Experts of a small language model.
Size: 13 layers, width 128, vocabulary 4096, 32.6M parameters.
Experts: 32 experts in each of 13 layers, 192 ReGLU neurons an expert, 1 pick a token, a softmax router.
Training: 360M tokens, 4117 steps.
Below are experts of layer 6 (counted from 0) of a mixture-of-experts language model. Rows are named router (the router's row for the expert), down (a neuron's output weights, with its number) and show model dimensions 0-127. Each number is 500 + 25 x the weight over its row's rms, rounded and kept within 0 to 999. Numbers have three digits each.
Before each expert's rows: a language model's description of what the expert responds to. This comes from a sample of Wikipedia text that the model never trained on.

# expert 0
Line breaks, section starts
router:495463524545517510455511501511498511518555500461506492446511486469535542486500486528565527504485485511465474536492494486474545532537483533485484516472511504493477510468501540516501533539530548505467553467517534491468485486523486516515466485463479512456499493473491468516486511475530525500516500505497503468488495537497497482517508460521506459542477520514507488503503506454503528512476
down3:488477487526499495494519484548470465548506496539501482532476465499496534485461504534470505452501504511470522500524480491520500490502488493432468507480523514538528486495477496545513512504463531478484493482520535540515493554496527464537504505492531467508479518459464506515497494475500497472476484482473509474485524498481477503506464518500527465510455489476417541474484477482471480493510
down4:479519482536493462481545523470524491509534497475504480480504485533565524503496502471501508508479496509481494468496512524516495499498466486497552525491516517479492483528503545488469480522490442485534529534498492477462566471486502467507493501496523476514449519481501481512450525524511502496482483509515497522510452470447457483509523512501472481524505530433482518479533540507501494528463
down5:497517495508526506490474495495535520492527489496501527558506487493528471523471562490502532532488463509466546502474518460503522493489533497539525531536567480504506489501505473521522491521492488485545500537521553460523517492494457504532499514535525483479490499520484502538488537491494489465531504472489507461478495529521517483519524530495538479490498487471485500578513465476479480484477
down6:523533533513458564492495513499457516498540512504483509511529489489514502503536467523517489517492509492504481519514527521506501481506533538446507501536488497475491502519465506492515531475510486503513487507502480524514531538501522534492542504466503440504529521521494529473473494482508528477558519460501500489512479534491541537481518485538485521465479426512468465518489522498484471463557
down7:463549489529500533499558471514496498513506518482427487536499459506534539519511494493562479491501507537489479524518505480508507460528503481489504527516521475475485504528488508535493472480498544535461508461508485530521526524505455515468462511489490498470477493471528491499521517515535519537451523504515463519496533555516482488491545497501526494462496537523527494505493516531503489472507

# expert 21
Word-final suffixes
router:459462503480522466486483488458511520549513542487512467505476519495461484467466552483482539499490498455492508503496495485519509519517501483481496504513507480520512468530503454505530514519486480520528501443528464500519506495493533483460490518523494536500527485544523493541465539503490538497516496519488492524555511486470505551514517517509472480476443484496474503525492499538495465562510
down0:485472481530490543491464533492512489511525487539470473491481492500473463492494486460491538501489516517483451487466490536489515532476497493505526508448485523546523496545511543508483514460523492488539478484430491470469525483503467485462518503512532477499489503485474504482558483533508487470509503458508495500484510503482516479497483475486492473478530462520503455437482506526549479486524
down1:513456521444495502470523481550492482518437505492490511523507494480528504519495488527473515532481523569478500480523531542529491545505462547497477491504512485509500466496474555513512496480512513456476501501496492499512503532477464485504484475492487509461497473485491484494492526472546517497500445530493506489479468491513554480496521477475495556519538479547496493529532475494508502500459
down2:506543485518525503469506539503499524486483525446481474488502521488472562521490466532502554482525517525481485528497515487509474525512522515525493481507519514464558496516550504560440548503491486499467475498524550504544483506468510519478478523494519503459498517535515498483502467526518510475513496486490527489503451497479491519470511476529484523496565499465491511540507472500493497506496
down3:499481476489518471470538480571480495533519498482541501493482504514483482529490491532455529560457494492509495529493493524460495467472495492487472504449492506460506516530483514496482500507474518473487494503546500488484476513470503523475514446520530523476495504472455469527471515545503461513460464453481472473489513494468513503519524476510488536532473457498455481489484517482532486487494
down4:523526487509473533496489481519549501478478487533513508500489441514474504529507492470506459495534442524480524509483474494528470497474473457478497485460493500526491518543503492497482468554484503508519495510467479501488499513453477479449521499507535501505513475499522528466508493423446542493525493462482464463519506514464488520499517516526460536478475512486477502505505497452524516504509

# expert 25
Latinate stem pieces
router:498505472523471456523472501561466530483487503503519552486502483513498492537468534496496462496467472524499492507516491490490520457514534474509488504532515530486518522532498498504467498485531492532454507504467489446520483494469476470511443509522506453522503537526503518476503515473465499510496530546476531527471524514464514525458499484543496533502492502467487527536522516498437492499472
down0:567521489473526485462540515472478519506519449521502454515505506471478512517494476549515539475524481510481493452502523500461448528530490490515517504520474527503492489471513518499484520515475521483523485487472469509524489508502501550509521521538508508516529481474531530488443472485487493518468452503492530488468480553492467522486493486481508516488465556481495490521517493487517548465488
down1:526512534524534510505491486499541539526491465539489472542523471469511493502497489510513552496477477488455526485489523509493470468522443533489543520480513481502502516551468501527528532448491528510527459500506496479472495468469513497497461474510473531497518549457544525506514504513539494499503533501464525508486515483480458478515547476473510464501534489486490486494487495496506460535482
down2:506546512492477530469514508470514540481494499522466504551459452542539511521469495502482455516476516517501493510535489523504537470528481469498536461486509477475523491517532484507481475477500525523500486493523509535460532492534496488452521528484527504502481508493522483482496525524483493469521512485492496571527511485507517523464478504511513467471497485513460484499471436469493528512438
down3:486512487484507565522478493510513498487507521481513473502510524528512536524456478489466532516512519486467523470497459478502489544481494504467507531518469481492534457473506486491494489483485482546505474515470532523510484496477467523502534511517464514538508466494495485489531563554523482505490521505477507510528531539522522497518565463466487483474503512502482529497552438487457503506519
down4:470513491472517515507497480492526456525508531515529494487515517501534502506535513512492480494528480474456522473516541539531570454539496481461517477506486489495467519551534440470503481527529530457533490485466534494475510468492508469469514500510535521495509494483550515490529502502530481508523505497509556471551514492427494509501513484487516513494514517515495515538479494509488497521510

# expert 16
Pieces after H
router:459486497489491481483543522507536485473494532546481493514530436528502473507507488527529484499482500540501500515459484501483459543467514515461473512550525502511516468497507456495483481473527519477513514503500488511522467489524514534472528514531537502505480481473484520469519471536463521456515477485471494495515504535483525525497546546489467486448506536455488484499471515531502534484475
down2:425514486499470497491490497501504472484498500474511485493483508518532461464487458500518539543502487494529491492523479491486548510502487540534510488547521505493498506481453473486454558450483513469492570452483498479552516502515483510511547500500486491511485491532511519505483499518530532529492461453540504459550518516508529487512504482515481524477501531507468489473492496516484513507510
down3:519443457500502478511477427549474468472538444505524491489482539494487484481550523492504496517501499493458520492500483500520503469525525475428495498509490495533501496469487506477474472499476466546482504517501512516522509510484521464504514479473523496497480488491497510517528473495559470478509535516500498475458503517516502503515494461530497514550549453474489470495497495544466498508508
down4:499512498481479550501499508483541510490485498483465474501447542471493506504489515478503477539510483518474500514487499479481505515452537471518529515498505557506493519521475488533520527543514577484479503511461489476511475505501539536492480484538463425506478512477517536504497537509487487488508571508477500478522507509459513494504520488513500494500487477503530474513449510498552464506528
down5:482488519468536449497518499508515541517485481504537524471508460497496497519472516537548456476496496498499502503515473516513518476510470503487511491482522505509518474511487473451522472523522498480482512497494483520448535497508475530498478551474505536508494469543500498520479552478533458479518468487490500466528478555480538505441502457514453528491484509478524525527505458543515509489520
down6:486504495533487479519509439475485464518483464492501470498481487476505488467521539466479504506493473516467501555483554481493544458530476525507501477508499470515511465509502498536520550537516514471565535487438537507485495485552517461454479507530517489509441487494496501506554497493462507513486502496500508499494522509501459484495480502475526464507516507516457504491515509483492470483494

# expert 4
Capitalized name starts
router:530485523477521504504479493509463524491520518512426474505534509505520489516509463527468491510502516535485452496491474459497461527513529509497496497533484462546476511470486541481504506483483526500483517505483509470534493540544473525492560504481531522499517503500495516478473505486516497468529473525504470446507452488511513508471498529474521499528528549533576492471506533503489497526517
down0:482502454494504457500499491465525503513491507480523506521446566488461527536526495501534469509497509523502498528478477470492477534494529543497543527513482502521513447522532499481489547550478519480511514476503527458538467492503528470485503509532495540519507482521473496504519491493483528503497488499434461548500499535487534503485465529476471507458501468483505527473506485505469515472513
down1:490476480501517526508512438502490539469539526492477497554458502539499499500475525510471480477458451489513495489521537498490453492542522444495509497524537496493531481474498503479513540553509474498507505502516506509534485522432476511487483518494476454490499496460490511506497501505478474511517542456511523486528496489453504505520499513457470471460456515482515544493481502519496471521493
down2:510486524478542502491536475505468517461535499486466485520524501504471482514520483457518473478531531498486452477469505481473545515489526470498491538508476532542431511538472485496499508519492500510519495488452485493503477541508452489494509499464481529484526549539490506482469483516481565484490492479493437475505490479464512484507474470498526524513492505498545499506469467533481495519499
down3:497506477489494553517510544507418524501532480532487476532530497475495492473492487508497505483479493486489478548510461467496468500519502494529439508440512522489505484475499549469520451495449517484508486458478517522468500504485506511465488508550539511487510537488529501497510469524497497479518519486514463468491536488501549466517521492515499512499474517524559502485503504525523533488519
down4:481495525516522513527486481524468483489494480499450482569484496530540463506494465525485482506494526484489517491511440550511493516460497488490472559497543453508506512517525533504495502519504498462512502524514494547535515497546526508448513489513517511481531493519486473522548516508531496521538529533505513469445496485520512513526520488497476510521511543503496505511496479528476437489512

# expert 20
Consonant pieces in Latinate words
router:512570488559521553516499464515508524468511521468479491546488514510479482481456520520539461455505467523489501485511498466511491458483487474531521511496471503527501505495475526489482491486482494495469456483527528518510528482489490469509476528523526445522540528486501494456490524482501466520489488468474529492535541523504540536473484466525503489504516483507503520462523458496493505464482
down0:462465485478542485517491495483495498506496506511483455524521547526474501505481538511547526493519503515490519531489485476448515468509534488477509473483504513523484495470452488540534541480494493457515488479536564512519514540509523465522542461532474481536510487536511539511465501479473498519534511489487501483510486500515472503461533477516519443484535513490494494493440469511478511507491
down1:531483517495495505537492499484511451495529493485485549527513491473443502410538497518514461509469463449542497523495492486518473491513509510525484503474475502504497499485480496469520510527526491540500552476504467487500477510537483532540460528468516498481505531544512511492498478482490541466485509517509525484528480540524519533496493466532490540511470489470528490466485518497497519517537
down2:524529490475497522560526498546494505531516479469475486490476548496509491513524507512493467560496510517505464490533520500513563498537507501489502494521474464489499519514498536481444534495510495525484503473457506538551517492488481521469518489475488486501527527531488513552496544532541507508510525489509479486495522506491504556497500535535506547538521513534470506458536490469495525499491
down3:490475485507451511487488566490470473492482485513527542484495451488500537500485469496502520474530493518517509487478514468505492492506479496496492522475504462442501457498518464490515476490475509454489490477478500487551472522506492511504502503464473490459457520473493479509522534558503428514481485484506478541487507515544498496491509510515527526476557530516438482540488500469491492482502
down4:448507499534508463482522519499539501547508493558503514485510522527514502495484497562536539484520504472554487509499518480521455470518496470473514522511511496512496530529540533510510519501481476487458503488516516533514499525482488503494483538514517540515545523540573462462518545520473477509472474504487498504512487485544524497479534499502505497520527498533515525521483500533537491530485

# expert 30
Consonant word pieces
router:461498491493511499474479487522470520455508531435476498499466475536523497495460551535512495459532493479539518480516512489520499477469489458480541521469497483498479504547482476488511512537489472492490498514475514476475496462491489495485488519523517492535491491517453536470471556554508535537503473496486496497487542491493541516533488534511518515463474517485480519475559511530518511503510
down0:505526477497502513512481543490467467494473514497502520502519486499515525492540464466516549506522490514486439493499496542537490493504543559499461488488498489534519515474558535491448499481483486495470487519509524506518483548482519518476494529497480523481494477480523548490508525495507491487514568548492522565514519513461520534499508531514453475505508495517459502497522482504534510515522
down1:517552501507486457500516542520531515541545516567499512455521497528439468498472512505475521477523520502514489518509518480497452510448465501460454487501492498504473497483495479492522474515498484509440452497491515480497493474501475512538449497492496440518468500482485470440469512478504533462513480482510478504515500510475489522469531478514516508501474491503523503471494474501478501490483
down2:514501502495500504460485488501479520544522503498479508509473550475487524518505474521529488511511465459544522468558478474482509485503506504468479516506478507496465493484506445495455497499510503494492466503499487423519501540473494464533504497497491487504469506425503461451504481532513483491535550448535537470479532449465513530491469515504497507496513498494475484534516496500494504510479
down3:507537527474495559536500503516495482491471554513503519529490453488443518481480512484523517475560529507504530551488468513528470545510467461467511496563506497500485505512526517523516497504513513469528490518481484507532523521526516497483488516484487496514479511489503495501518499537496452487479492473521487478511464489500463468547485513463463511532531557513509481478500484513466455508474
down4:495487512493528524493474520520493541524483468486508459457506512470522486454515502488543478532526472528480516500516482537561467501461449492500517469511501501494482475487544487523482519469520481449511479528524452516508505518510511481521502478497530489521484490515478532488495521495534468448511472511509464449549507472524486512519472489481530459468483477451477489501504465470465524498508

# expert 18
Infobox list items
router:507512477514499462504475549498470519531477483528462497511479548515508504500509492552479460537512492504483486505472464493497485511476501536511503469520498496518500487533486511455472460474496489500496503524519461516515516513535519483552543465512527511521518477507464506505453488470544458442479495501492523513490472495482506552541492531466492500482563543525517520475520527536488472477498
down3:488469526463521450529513523509536448493531489496507518512490510505512490460533502459503535501535512485536477452521505495506468522517525509497519453508510475502518518486503497457498527496524518509475481538508496479496493461498520515518522470469513514515462517521499511485480562442475516467485522465490507463481485531476448482505507503475511552489487485455536501449478493524473482529542
down4:487516513516527486493462532502490492469481516459494493540533524483512519527510541524495506518534502516532499491482519480509494552465563468498468500487521507504483522477491520475546535475516487457486520520489544503484479569535510575460509489486517501449514521529504502506494486524475518523510527514487477492519494486499497487520499580498510503508511511470470464466508495479474509481459
down5:457524483484535499469480507471537492474510508474480490541498522515499480534497513494515491539502493488473504513509497502463478533465471509469480544483537505482525523425482508471461491503516549504509487478540529486529500493474478529497523443531503505499466497467511470477484536507517474527468467531514470468515519511470470490500505448527517492526476478505522529456521483488528499510561
down6:470498440516484491521546493488501511501470500517547532522504490552452445477463501464501513462507458484504486528503498555495486492518495523458530504474540511550479518518506544516519465532481495506526489493479524495503490506467503539491487509509546494511514521516535549510508487533510500517486497456496520547483450526495476543508465526511490539507498484499479494530501486511473472527522
down7:515497488458545431467486495494493491520504451497496502500528553506479467491462542485532492517488502505453531427490443496487506508485475499511480451507485531499491525479470531514501490492489474466476468470489531532465482454519538494518501442527498492530495502489437510470493502474471479517513494460491517533510521481524500506496516497514456510482484466522484494511503499476474500502507

# expert 23
Surname and place endings
router:503504470487527481507498475475521505487455469508486480500488495548456468458542474492481480490505508492520516511482515474496479529509509481536525514540544512517466506533487504476528500535544500487497434476554470518528469482486527515528517534509527498523512514506495493515532511440489509482476473507503457509531520515470531539457473490478504526459454490481536527494488457501488529530481
down0:514570525463536555486524508491515484445463510475516475498476492477564512502500514532515495469524519495476486492544491515517505528473515464480497462521478460478578479490518474498501476486519500526474536519520513518477515510486498485483465469495510484464522486471499500505494516520533513483499483523548510501511536493521472470492506483511477463532496467509503464469491498496502444514453
down1:520465548502495512497517533499483500465466525509545481507523501493506460510498536514454533509467485510519508481514524546477513512523516488504481478510464478489482504482495460458508461519521486511500467524536507495537494450507539467528439459461485505530512486451532495513453503510462435477521458469459469518491504512502498479491508514514469488507466508505483529491500487492452475494498
down2:537446489458478484481524484497464541495506469503501486490508520502485487471522507495451504484479497530474533517496532514487489509502498503550464489478484515483508506463456518508450490527508493520500457489479483493548494498459462490499522461493518503541479484501530475509419539473474454506469498492513519491459462513477495455486470522506454475502482504524479481480543506503506537511463
down3:537479480492498537489512475465525499477481509482501455540493521468497501486496541475511467493524498479470507463492530479485529538502499494520501506464496482492448542505482480504500477486541551492480473544513503527473513484486524487522465527500536499451484519459567549500508491490482537520511475492532463483486481528491512456515470480524498482554478508534513530500520479455514465516489
down4:532517502550510500536460484502535499522533482502505462478505521516501488526503505499499538537471520540532523491491536519474488425494517528487478492527505489491500498511518495495465471517516473495490488494475524482491502501492539505473481478527510482515497506487530546486526532516474466486515531480491516536484450566497541503457493510566501469492508464547488473485477522544534509508545

# expert 12
Word pieces after B/b
router:524498524508509531496442515472516502495497531514527491550496447489506503494489478539491504502492496467498454477500525502490493478509500468490477493522514509469466475482466500482522527487464473464510460525547463511497498541522529537465497502510505529519496494501502508464508492452466497512503453545552531524507510490481529513525507532502489491485523525434483462546499540519537526457472
down2:497497540504491464492504521482499463495516533473486533457525484523447524478484460503475498508491485494497504506495476466509480473435486495499508485577494478516546516528506526507529484510505511446522547503522506454495492507539527518522496482525513480504513493518480472500516511473481465500462490499534541523494518469490556478435491508497513473501528475476506528503480509521497472558467
down3:494541532455510477514456478484554464490505534484491491494516523495496509525508519521515528447528490526520513524519442544461521543486490478505502499480501471488534526496518468528473528505488511468506512498533498494477549508521503512529494481538534517483470484530505532565501460510545489517498466529521496512514493461532529532516463459497475523485469518487520539505497519472534499504509
down4:530482521476487506490540486482487515499517492522477525499544501517475502495511512536479556499544488517506519496486480473519490512494533512509550504536518512528481515550516483500517479475478478537453469502490512499485482529513500460517562475529497499506534492466548526503511486529480544529465464507498492465474502519525445488525472483473528501484523488494538489530430512460466480475480
down5:482502459492479499469496479499454469538532500513534506461467489501522493507473511503483475499538512510493506497503465484482530477501503491502525522479480503535508523499489457509506467482489492467508559493492526518549526464491457494537487474532501534567474507490484491515474487473519474509508482459483507500488519495490542518517580467501480451518547518529483486518472498531496514534556
down6:478550541515517552503467524494481472489514478477529519489467510479479509523520575468484454516502541479504474486487495470503504511505530488484487534479505493455508500520507479474456481502512450505499486484469484505474475479506458475468504524526510527540509477503508519521486543510504475498445491543490483492523473492460460478492443513459496469484533495460521473465506480482483508495481

# expert 9
Name pieces after L
router:478518486460489509507513525452505499484500510509501489543556501504521427528524489539476513473544457515496531511467502474483434498470499523531519543485518496510489481503492497524523542488518481525522476484499511538490497450512494549510510487479524495487492449516509502483514461454471460476512492504452531543509481487492499531486523532489485504480482494485482509528507456542480489528521
down3:516495492511476515438511490488503509517474483475437479531531492430517486519535517523504527496467535525446449519511510479489501444498527507475466505510491492500456478497522530470468456499524487489461489500523479526530456535454556473488496520486516502524493523503530490488502488506513496509473528513512526525461485495480498499492505475507496480545465470514485511497484491511554483535523
down4:517545466511493493469471482507539456496535495483494440494464510488514502520487524512501546476459485526487529517440521500476541505523532507512506485511521511477503495503509498493541505491437491530449545508496487466499505507534513450460523478477527506468488493497503515497525522491452489509532489513466490475466513503494506503497508512477504445496464500484525489439534490507535512545466
down5:527517488489474488508471508463471522485505472505511526527468524516508500532473523494509512491504500512548477504497479526526518525500553543522511479476502480492477537503532503450472481467489502529450490506502525517478452533504474483517517527482442512532530516492480462517464478535492490530505517528522438535494507489454515552497519477466445461486539495495505497470490515503505540472508
down6:478446501510514478476524545493509506451493495511507466483503500486521496523496434521507505505542514526544501495479528472510437543495479456529512502492490509494435506520508484531475557504516494455509528478517478513479498481496505540496536501511527531472517467508512448528465489455474485501428475511515486519489524507465516518486475500535485484479503507511462514516489512501508512482529
down7:483534509516481501532499465487518487564468473507477446516460519498501469511505551515538488530508509472543535491499517511458530483489486514546533495518520505462485525497510552560475526501465544519505494457523550491487498504547507482541501473504487535538496516485532503524515498500511460485515485502501520478523472501505493523513493487510492513457477505500452474513547508511525534492484

# expert 3
Lowercase name-initial pieces
router:486498479495504519517479544481506512510481506511442502493462508547532465484535498537453485511494517536497460503491473479497453508521518510503506467531489486527509508485501521451506501494511494507500519509477505481559484522552513500476541522502550498465487477496489489466483493481502456476505490451528512465523444468534483532486513524476483531519530519529565515483506510485521483554498
down0:493477536527501451494501463502482508502479493482492484481520466498500531495485506476466518502508505502478498467494546496487488522503498487504499485490499506547454504472521517515526519526487466483516513494487456475503540525466510464518470473521553494517493525450500494506486515511504487467482466509501477480493512515504541500453557518468550474468593533540475488519513456535477465490513
down1:505474537483518531511523485488503528495522491487536485523492489523500482451481493475486495480497484542511493527518533506517543493502473471499472495467500458481512499518520529484536505474504521506507529463494506460519501498558529530503513524464485442541511529523483546460534523545487481494462461530501502489503505520485487445497462516510505492479517476471494491488447491490547502479576
down2:484493516489487478526504504519433508504491463514532523519499499460492490513489505486543515484470522511490494500511534521464528498551456477552542526465451503474479488521480488491496481542483523475482536510494457506476532534481492513502486505502477474526489460523490502490471514521466525445533456481490510513477515532472473496520538523503511484485511483543477508560469508516475453532519
down3:524462491440521452460493515493484511488489491497473509507472522473545497543530444494521502522531538491531457471527582511499476514483519519492478483516463497489489480508519510547496509506492537513514482517500463468495502505514525509467534515495474508538498514487482454481490543514541472525517503486515507503554491499532493523486455495540498502489512508528466526492530483468528537492510
down4:518485476511525499506500492505465503536546508552518518511507476514491482489528542510475516487511544529476527510542509484509547522519556491516511463511530502513536485515505516494508506501511472507476532489500464513471513536510485484469549519548488525530511499514462466466482510504476472500479472513521448484500512540520481480530531447530468483556491525538500495474511504459523464546506

# expert 26
Country and region names
router:473479483480455482513553500491493456486485531504468480501464540544514465472498503455468483481519509510530514525480502476469471516491519500482505511556521508507536496517513484478493525501497483475511481480518491515478480536518556511460553465514507472530478482536485481504452547485482514511513478533530495499502483541453473488486497538471509505482502523441501484535494474496512557492505
down3:512475529536508552516512499518539582543503516492498527485475492536516520507474551477521502461493501539459501483513523506498503467524454496508508519479509533509485524473532479492492474521543544473495519490496545531503497497489479534501520544495494541518520540481501517505513512491527516483567514479494490528492501495536484508497542516500512535516508495514568537504453506482476493503510
down4:517508502488513473468552477494508506516444472533493502497504522464520513495479491529502466510496530516476498504477535530511480496501483449498450492448498468514482505513524541531500510502508452487480460469489490499517463492532503504462477529490511515514505474462504521505529527508483465495522478514485498484499461487464465509535461562453487504503426512478519489462458485535480493509466
down5:534499509471504550541537500495490551507520447449513483477482477511497521548523543476474517507541520533502534491467525462507507481526468513493467531509489497503488500496512511495493489477501502495503532479510493470513479479453470496494479498479496539542459509459535454507449478485471530493477509498544492518445485507499488478530507469479444515524539496485525532502491512468519488519479
down6:468490523476543532519494514499565536539543510506487493515538517514505521538490481556496532499472528507530519477526482475476486521493482507500523490508494522489490507485514473521518532493496507528508517516487504545529548489506533534508515501473453481499487515528489498551448486527509454489479510497532498531501512492536473507458496506573475457510564492514521491472519508535520507504504
down7:513511528510522495514515476508536492510500567509490522532505503530466551504466488563472474544504434483523494494528453507478481509509552485533527445497457501512481514475494471519540521498467518486508525543516509496488458518469510499511498474525491502492523532543493509514515502478489497457465493547481497487499563475504491522533503502523528471514513527523515499519500485467494492515472

# expert 6
Mid-word stems, descriptive words
router:520531502456492488501530457485488533485517440529531496471487476491496487515484507465550513556526525513544517507472505478470506453471447495482507527514507494536545471498509516493537529486494507488522479473516494495478512518486485466526467545512506457535488496518486510492514519536460457468472473490495489516505536475526532540508459483480530466501463508505474507529488457518503485519502
down3:508545507497531475512528444496511449515486509527497510504514521450505527480495467542466511475497467466463513513557507502490489512473528515533457493534507553482509511481510518485521492483506471506520517511549477504482500502547547546506468496494512520487490471524473476495495530491524473512529452506521457461536510508477473538493525529520529500471511482512467503488510525454475470519478
down4:514479503542482527505535472503500473492496482580472531507525530495511483488524524456495504475415496473507496471513504500476500473500474456469509506487511512463475494498546476499503470509524494517480463482474514531505537482529493512515495488501515475467480513518474459475521477487508523505466539519487520471550485515473551521500507523525490494464515459533459492534527520502525533474516
down5:487468497479420486476513496485493522533488516490483494538491499483507503522526498491494473452491524505456502481466535501534494545498495501452479495478481489472574513507517504528519433529499481412506515480481495538497470467481497497494489483488506486495522498486486469456504493479494512499527484494504506494490499521529523485447481478482525505449550526527503521503505503486475496450487
down6:473509477488490488536487470506491526559441535448469530482535518517520501513499499515497486495497490517527468512454489521510520472536543463519530487483520533516490530512556495489572488476485509487493484475534517516494522485500485529515479498462491496481543509546504501476502518556513524486487479458462484485503506480501521514474525504542508474506520441494527506513488494484468454505487
down7:490464503470486536491530498549495496506536494481465478518507511508513523508486507456470449436500493513508483488494471507479503512494502544498506488448521514496488514493493501507482509471493528533547504525506486531513481533458487490446518533501490564485484522471473475498544522528502513500485543525450497527501548520521478523511508542491480469497501459470530557490492527551492517498509

# expert 19
Digits inside numbers
router:477484482477512520526489522496473531489472506507423481490469506545528469497532489521461494504480508541477449481483459493488458507515532515507498482523495479523489513494513510462496507480501497495498527512481506496557499531543494494486542507499556498475475484497507510463468477475484469464521488457537507482524443476523518541478511505461504525507540524514565499473493520487515491540504
down2:528480481505495489494491473501513555515526496501482461471473449524497502481480463481510496424538455497548469518529492499504476477524489478520506508501492504505489449514497499497521464523528488505466558504526523515512462508492464519509510493512481491442522500559556489496496466463503483478490496515515541472502482492513491554472514510531492528492473485456496517533520533519503509482534
down3:492527460491464516531506527509502495469535526517490478522486514537499479454500486553502518484528469491527525497494515476494449530493531472528437582472483495507535513525476482501446510509496494505479483505489538484472504501490456506493475513517458519485470478477498486523498530511447494524471497490511483494435507499474475485457488474479518530503485546485491500474489488527500520521467
down4:500491525510482498530482474506485500514476525499525463491532500524476524452463517471493435510470485579499473524484493468490532496491472507546523486500501516544545457488483507509469491502510528501503476490453497486506495494521506472483516521473452530494453515528503492469529499493501503475485473513502458479511508469494506501468468448494539533447468485500540492518508526487487531550502
down5:480482527496545484513511516494513515508527538502547464473463532537492520518493491534523516540529538470556486510457481497516493516497485486479532504548470520482516488496500531517475494544478458519486509515524474518492547508547472498481527552513459528460467479529480466543506521503467492470456476514483475459530503465471484509491489488478495498496485500447484472504500492501507520490481
down6:531532491499471498508474487533495534474488523506512545526486453492516465506449487476524511473482503475515514517475498518492565509495528479496554545513453501496508480474517484497514494448490542504530528522487486464445515500524500492504546488480522524517529519501491491508494489497545466514474472496506496555467507517501480476506483450550464473491536486481500500518516508471519529534542

# expert 29
Common first names
router:481479482475511515529487516506471537491480506506421483490472512550524469500535484518459494502492505539475451478477467488489456515520533522514498481518489478530482512498511507464500505482503501496504527514479510500557499533544494500482547510505556511473479487498514516469470477479490471467514484467533505488524443476525522541480510502465500527509542520521567501472491520495518500533505
down3:497469490505491457503469489538517474489551500520463467522546462508520526529479515531537505496517513491517532491482533508512482539559560490514505524513496459543531502474503514545477497527484483500464503495517479491510476490529524485479491498517496501549468497475506470478470463502503461460520530521477471504513446514475487512537507512500479506502502507515547540534522520449518532514484
down4:508478445486489481496502493463465483514477486510497469531500494469504477502480437469483518460457463541508482509507496480493443503462506495472489474471500500502498495521517514463510508506509548506469509528497446475514529496501473530532530511496510482460529492471545485476467491508505516509486522527494513538529470508507494501481527432465493507497491467458502542567479536519503509507467
down5:462480461444506473501523520500531517472499493482542479481467461499523482529483509448466531490515495519479479500459501471505516527487456540483538462527491524509525505493522513514531496513521539508517477513500505498496464530479496522531539503508479515481535531550494546493485518529507477517544537479451510520530528489502540479452506548484533501454474483499491503521510510496484499463516
down6:531496482533478544510500502527455505455504458481444511480500506495507497510443529500501490486550503493489513513511498522484502501479546491502520528482463476488489482475502524499501536480456532531510508492483477474496492514491532543524431502536525513529507526541524457498508499508535529455522501503489484497522540504565520526476516493504541485498510540466473489492554492502539480500478
down7:499509540458538529441519444471505512510506496505501516521475491503473476523518483506473475486520514499483469507508510507500499506507513510486533549496511503550506484506494497505454485481548512464474530523474528523523504504510459536480546508505467496477486469500446499504463504509504471532528487496452512464451493466462531505483463473498509479502434484515478541454487495462492502519472

# expert 17
Word pieces after capitals
router:502528499514527493505488524508485497496513532499506473494486460570535499465475508513492483516519506538541499527487497481513476481511452464461484534503515462503487485518541474504463542497506477503506473504501479522533530527543476522482507503523525479498518484524530512493501450501464486516450522491460467469515469523474510537486534511509525462446498514477440469476537544492490519477482
down2:475572522498500510511514482480502514519498460495435531503461502515475481520493485494501513518496508518491488493493476513513510484482517521511501495461544538532498497466519481521542487507507502523523526483508460525470503485512503540497479508506537512547534513522519512503529503429554486485494536489475473509461512511508508456486500506512534467565465484500494473527518491527569461525502
down3:515553535494535472536476485491493500452523489466469544535490479515486515511499460474497482503519488463491515482506498492489481490455497477514496512561501469520470474469486502549476505521529502492531535537463490513481466481541502516490521513488479507505501503500487520480510528544509452468468493473438518504475503467465473551451499495449514477538491479466478534497497511525499488502503
down4:520501504470511492532523544481490553489449541504509491496494512516507454483511476490509488477488490522486501516487497554486501532540511539478491540506527499508449476496484489496498517496486488505483513491495527498465467535425537459499485475480505507494491494497511492509505448490501538495504532526435506470525515508461428527496446494514485516478486470529481443504509512479472512526507
down5:484510491520503490470489512513503471441486513483490495495508528449561509513508470506523510466449479500433501494501516463543461470477490548493465491522537543507498515514502511495485511505539529498464518489508488464564520475489551476527538519524510478521481507512491488501504556517531513501467490552491495526537504499516471509496491511461504491507489549517509509538460498481511525485508
down6:491441457545504524466503516541465496539491463540510488495488465493515478476513528496485508479536483465514495478536449516514486461499497528493507498501505502469528481497487465476506494487485476530505500491499501494479526497474498439486478487469502483487500507466490515466460566519528475516472529503462526533487548459496475513475455512561522455509492482508500513509506481479514466509467